Weights of a small mixture-of-experts language model, trained from scratch on English Wikipedia.
Training: a variant of SOAP for the experts, 6081 steps.
Below are experts of layer 2 (counted from 0) of a mixture-of-experts language model. Rows are named router (the router's row for the expert), up (a neuron's input weights, with its number), down (a neuron's output weights, with its number) and show model dimensions 320-351. Each number is 200 + 30 x the weight over its row's rms, rounded and kept within 0 to 999.
After each expert's rows: a language model's description of what the expert responds to. This comes from a sample of Wikipedia text that the model never trained on.

# expert 6
router,203,214,253,238,184,127,186,179,192,237,198,206,199,158,225,166,242,197,174,184,222,230,200,249,187,160,259,227,217,237,181,175
up0,246,162,212,193,265,228,188,181,215,196,176,195,135,177,189,237,249,190,210,145,176,217,226,153,214,187,150,193,162,229,250,214
down0,220,216,222,220,210,219,212,160,190,222,169,191,161,241,218,178,148,225,183,190,250,230,187,201,207,173,176,170,208,188,236,141
up1,164,166,188,241,215,227,207,186,193,228,199,163,111,209,189,196,195,191,237,230,153,184,167,162,223,235,215,227,182,203,172,212
down1,162,165,212,203,153,202,202,158,184,192,219,183,197,158,208,155,133,195,239,226,183,212,214,247,181,236,163,197,180,274,178,206
up2,244,237,182,190,200,229,187,167,160,195,169,213,252,189,177,194,165,203,162,209,190,166,180,165,216,169,173,232,223,196,168,220
down2,270,199,191,198,186,291,216,231,234,196,203,197,220,164,170,186,190,190,173,185,206,228,200,249,205,236,196,147,204,234,158,176
up3,236,194,188,228,125,214,241,151,223,160,197,210,209,185,181,177,216,182,244,208,213,191,155,259,173,218,199,244,182,195,204,177
down3,218,210,172,196,243,188,196,184,191,177,174,197,206,157,193,199,219,231,210,188,266,255,213,156,250,209,290,237,220,149,165,190
up4,194,210,238,226,191,256,170,207,154,116,204,257,175,190,217,141,180,176,185,233,144,227,211,203,193,199,243,205,208,175,187,227
down4,213,210,240,246,173,247,190,156,219,188,196,229,186,223,232,212,197,207,203,175,179,189,211,198,201,202,208,191,174,162,229,201
up5,226,216,153,217,238,179,209,192,219,212,243,208,176,224,147,205,248,172,226,151,191,215,209,179,228,212,219,223,208,232,187,194
down5,175,241,212,225,196,190,198,196,207,134,174,255,194,179,197,226,240,225,250,202,218,226,181,217,242,176,180,231,187,211,174,160
up6,211,258,207,235,196,161,173,220,157,177,210,245,207,198,211,198,165,203,169,197,188,179,244,239,201,230,165,222,254,245,226,212
down6,178,188,208,230,162,181,195,155,176,242,140,201,192,209,181,226,198,243,174,249,184,233,207,225,202,206,266,122,165,214,138,248
It responds to: Place names, name starts

# expert 20
router,173,212,208,193,201,228,222,167,190,229,203,111,220,166,194,145,235,166,196,224,133,218,200,188,171,217,165,255,170,209,208,230
up0,241,170,211,171,186,176,189,230,232,228,174,205,201,201,204,230,207,170,176,187,210,176,157,251,163,188,198,186,160,212,123,248
down0,266,109,182,175,200,202,198,241,219,211,265,172,253,194,179,210,230,210,198,185,217,146,203,266,197,196,218,196,196,126,201,186
up1,179,220,177,185,163,226,205,180,218,303,218,245,207,187,184,199,195,185,233,154,203,164,216,191,221,212,194,173,137,217,217,176
down1,203,194,142,196,205,225,236,212,205,222,192,215,237,163,161,174,236,185,195,172,145,225,208,176,186,234,189,199,162,231,197,188
up2,205,175,249,214,236,229,183,173,190,225,220,166,216,194,281,232,167,206,193,205,211,188,165,195,183,235,220,174,157,249,246,256
down2,172,184,180,196,233,237,197,121,160,186,217,194,173,220,197,159,156,213,199,204,228,188,181,234,186,152,147,214,216,224,200,236
up3,156,200,200,196,177,185,161,224,202,200,218,204,185,217,209,217,198,205,185,196,201,217,173,189,172,219,192,182,268,228,165,159
down3,173,169,226,240,189,224,195,172,214,221,224,212,209,209,229,227,136,215,203,231,135,192,189,219,173,221,212,170,245,218,227,211
up4,186,189,254,181,196,199,171,184,222,171,233,181,203,223,249,181,202,179,203,164,152,166,212,201,183,204,178,223,223,194,191,192
down4,211,196,236,179,153,194,251,185,201,157,217,135,232,216,171,190,192,214,199,168,174,200,212,249,166,150,165,155,173,180,200,216
up5,198,199,187,171,206,202,122,239,184,260,189,191,201,167,219,188,221,193,181,236,169,166,230,199,188,229,274,121,177,154,171,207
down5,183,204,184,210,189,178,214,225,148,193,155,207,161,244,191,191,184,176,177,232,208,160,216,199,191,271,216,167,159,144,174,166
up6,218,206,172,185,203,144,177,303,216,259,188,225,208,211,197,206,170,224,178,172,229,223,197,191,217,168,250,269,248,196,192,204
down6,215,186,160,215,165,212,206,254,210,262,194,171,218,183,221,187,140,240,164,199,261,218,194,204,180,179,202,255,219,182,188,219
It responds to: Word-initial stems

# expert 16
router,209,184,224,167,156,173,181,167,168,173,242,195,186,245,163,211,216,231,163,193,208,96,165,211,158,218,271,233,191,218,207,185
up0,245,230,205,157,239,257,208,203,223,228,138,145,208,184,195,154,201,168,210,202,183,195,234,195,184,205,213,224,254,248,218,214
down0,230,227,194,199,216,208,174,214,188,185,204,190,238,180,204,206,199,200,196,130,214,155,233,153,199,178,230,220,206,192,216,147
up1,169,222,168,180,216,209,249,216,183,187,206,178,200,236,226,174,205,210,210,220,217,212,215,160,201,171,154,182,246,191,227,138
down1,218,199,230,205,206,137,254,230,163,231,175,194,184,232,229,172,179,199,191,258,230,229,199,202,108,196,177,219,196,226,179,162
up2,210,197,175,194,216,132,218,201,201,210,263,235,232,168,220,283,203,211,207,206,227,177,168,198,186,182,168,258,189,205,120,216
down2,177,203,193,210,236,162,188,205,168,240,261,197,202,207,161,228,179,163,212,201,133,238,211,169,182,245,199,228,194,152,182,160
up3,213,235,273,153,187,185,254,185,193,184,197,217,238,189,224,172,159,202,210,158,202,179,179,253,188,184,198,162,275,181,171,158
down3,199,196,209,188,201,241,247,171,139,225,194,150,209,160,215,210,221,135,192,145,211,205,236,175,186,237,207,194,169,227,191,204
up4,162,219,158,234,200,210,218,152,214,139,185,184,180,145,213,221,210,207,196,202,176,214,170,238,182,140,250,230,225,222,207,174
down4,193,205,230,188,178,200,230,175,211,173,185,214,191,213,144,216,161,242,204,163,192,193,236,171,183,188,191,217,211,186,209,171
up5,220,179,260,147,178,204,208,236,192,162,134,229,186,190,204,188,205,192,181,166,191,173,201,207,189,218,260,188,207,196,184,170
down5,241,160,200,229,248,143,218,211,216,161,154,236,160,206,165,187,181,238,171,204,251,183,191,155,248,196,206,152,216,125,135,235
up6,218,248,223,183,193,204,235,193,150,200,222,192,211,167,242,228,176,142,275,227,180,179,208,193,205,171,213,192,223,246,168,174
down6,270,223,245,274,185,201,175,207,180,216,156,199,211,193,182,159,208,214,229,220,178,225,237,213,142,158,208,235,220,230,230,238
It responds to: Possessives and team context

# expert 32
router,220,240,217,258,155,214,241,207,175,197,196,223,229,209,243,149,229,199,180,133,153,222,212,214,212,177,211,194,207,274,241,205
up0,176,212,205,248,197,195,184,235,217,195,211,156,162,161,192,172,162,178,219,203,229,153,202,138,219,255,242,159,259,212,219,193
down0,190,166,210,268,188,184,178,203,209,163,163,102,191,207,199,206,205,209,206,254,223,163,211,213,188,245,245,166,153,185,186,204
up1,155,229,153,238,172,178,172,166,203,223,247,165,118,183,227,173,203,231,199,203,199,271,203,152,181,261,219,253,258,208,208,221
down1,162,199,212,188,87,178,212,173,194,198,195,218,223,235,172,223,167,211,196,167,248,219,201,187,170,213,199,236,223,176,247,230
up2,214,218,212,159,196,166,156,190,175,234,205,187,211,185,219,207,217,201,182,250,197,169,268,218,180,144,218,229,193,228,148,170
down2,226,190,204,213,154,163,211,170,173,208,239,213,191,159,211,205,140,155,213,162,164,188,266,191,230,186,173,202,217,222,199,194
up3,217,182,235,185,214,189,135,204,251,184,183,233,174,187,235,175,249,210,147,199,165,208,245,222,173,183,187,177,263,229,187,205
down3,199,207,206,164,193,202,225,201,159,230,195,257,183,162,189,194,318,304,200,172,188,150,142,168,208,134,202,193,205,174,230,181
up4,212,222,249,251,194,209,198,190,225,194,242,190,164,172,208,178,171,228,236,171,222,234,208,173,209,196,213,196,211,201,195,253
down4,235,204,258,196,144,154,184,212,168,199,177,217,220,175,204,186,224,156,151,209,228,237,197,167,178,199,183,197,154,185,261,224
up5,149,164,197,179,198,203,170,152,188,265,211,228,178,261,221,233,195,184,198,235,213,225,217,178,210,223,195,196,222,169,220,168
down5,248,198,188,188,205,163,227,191,148,236,156,162,220,191,133,249,192,209,175,226,239,113,188,133,225,221,150,155,122,177,114,231
up6,182,158,148,176,159,187,159,232,144,182,200,235,134,215,182,221,215,231,182,152,219,168,208,222,195,158,214,88,161,221,219,174
down6,202,210,261,136,140,232,177,189,163,239,197,223,200,206,231,218,240,238,197,220,237,205,263,198,199,178,180,185,154,192,240,165
It responds to: Clause starters and row pipes

# expert 13
router,235,193,178,184,223,225,249,277,240,188,189,241,194,153,131,216,132,146,185,234,223,177,209,196,226,209,176,162,216,200,226,194
up0,114,224,212,174,257,187,196,252,170,253,191,218,219,207,217,222,198,191,164,153,289,225,208,195,251,194,190,225,201,200,224,214
down0,221,213,118,217,157,229,233,235,182,185,145,242,177,188,183,181,237,200,130,180,213,172,212,200,243,163,151,186,234,239,192,194
up1,210,187,192,142,179,247,220,183,163,172,201,239,164,108,160,240,159,183,203,172,217,136,222,113,221,185,223,181,191,188,216,221
down1,224,234,233,196,225,145,245,184,218,159,201,193,229,151,254,235,241,266,198,190,96,190,201,162,184,215,195,180,181,188,218,261
up2,149,240,222,170,223,229,219,222,224,229,164,200,253,182,159,202,173,209,246,215,183,216,262,247,189,225,196,251,223,199,236,188
down2,167,211,219,174,187,207,182,209,192,175,188,222,143,179,181,216,173,196,230,228,168,226,184,178,165,227,194,199,207,182,189,192
up3,263,275,216,219,208,204,212,251,175,171,236,204,172,223,201,219,191,214,230,188,199,219,198,167,202,201,197,227,222,257,188,168
down3,195,231,210,162,181,219,293,212,176,167,166,193,162,172,219,200,185,158,255,167,147,202,209,182,200,185,204,167,137,169,138,243
up4,196,212,222,205,162,209,195,192,139,179,231,149,243,184,167,165,145,213,263,172,235,230,151,237,243,206,191,245,173,174,224,247
down4,188,179,180,271,215,184,188,128,238,151,231,209,197,201,142,190,193,232,186,223,205,249,231,230,175,240,202,190,179,189,145,244
up5,178,189,176,216,197,208,199,259,227,204,150,207,234,208,210,222,184,158,146,210,231,181,207,252,206,220,187,178,165,215,188,222
down5,267,187,207,180,194,203,196,177,183,177,173,220,246,179,161,194,207,205,217,173,170,191,193,170,183,213,219,166,234,181,228,173
up6,164,231,216,221,243,255,170,271,163,165,234,187,197,179,165,206,192,181,182,263,219,184,159,250,300,226,199,224,164,208,190,199
down6,181,222,230,173,203,171,187,212,208,264,193,229,217,227,189,170,192,223,199,172,221,222,179,192,164,185,207,154,114,179,217,222
It responds to: Inner name syllables

# expert 7
router,199,142,231,230,211,181,224,238,189,177,186,164,223,248,186,192,223,173,246,194,227,186,243,223,208,228,183,189,201,219,169,127
up0,280,245,223,216,231,236,164,208,176,140,181,226,180,271,187,225,169,190,190,226,197,224,227,169,270,208,200,210,203,211,188,163
down0,148,229,158,219,219,188,198,174,209,122,152,198,240,190,200,208,201,183,214,183,191,243,249,155,204,199,224,164,226,163,193,236
up1,184,213,194,166,234,183,228,250,170,159,254,227,172,228,200,208,204,238,217,230,151,218,144,215,202,225,216,184,206,224,239,227
down1,245,224,218,219,267,174,190,215,162,108,196,191,181,145,217,189,207,184,204,206,212,201,194,168,172,182,239,154,175,251,207,184
up2,207,193,208,171,204,180,157,220,208,118,185,204,205,196,234,240,148,207,285,187,231,223,174,190,224,202,232,198,232,133,208,196
down2,216,236,172,202,262,162,233,209,166,206,210,237,182,217,179,171,180,212,232,190,190,163,167,237,180,212,188,205,185,190,151,214
up3,251,234,189,190,243,193,163,231,205,181,166,185,177,231,213,219,189,241,198,187,173,219,169,194,190,261,195,201,269,212,140,237
down3,172,166,194,197,213,166,211,228,226,176,190,201,182,229,254,222,174,219,166,192,203,144,192,218,167,246,204,222,205,179,158,236
up4,156,198,177,162,176,168,165,197,179,240,145,233,238,193,173,209,211,193,192,223,215,159,201,192,197,189,169,200,243,242,203,137
down4,135,207,251,221,211,185,231,210,206,189,165,221,155,189,173,242,180,169,224,188,184,151,195,182,160,169,243,228,214,196,143,186
up5,174,154,188,185,162,198,221,200,226,203,198,196,259,220,177,204,195,155,226,218,238,213,205,206,174,214,174,248,232,136,210,227
down5,176,166,235,154,232,210,229,225,200,236,163,217,232,212,237,155,225,173,184,211,235,214,202,194,237,196,213,175,208,192,147,208
up6,211,212,199,188,234,192,190,212,172,198,159,179,212,177,192,181,200,212,216,227,194,172,210,159,170,148,150,148,244,184,198,251
down6,220,247,169,198,209,225,163,248,168,199,190,205,168,276,190,185,233,218,197,146,199,164,189,198,212,164,233,187,193,221,193,221
It responds to: Mid-word name syllables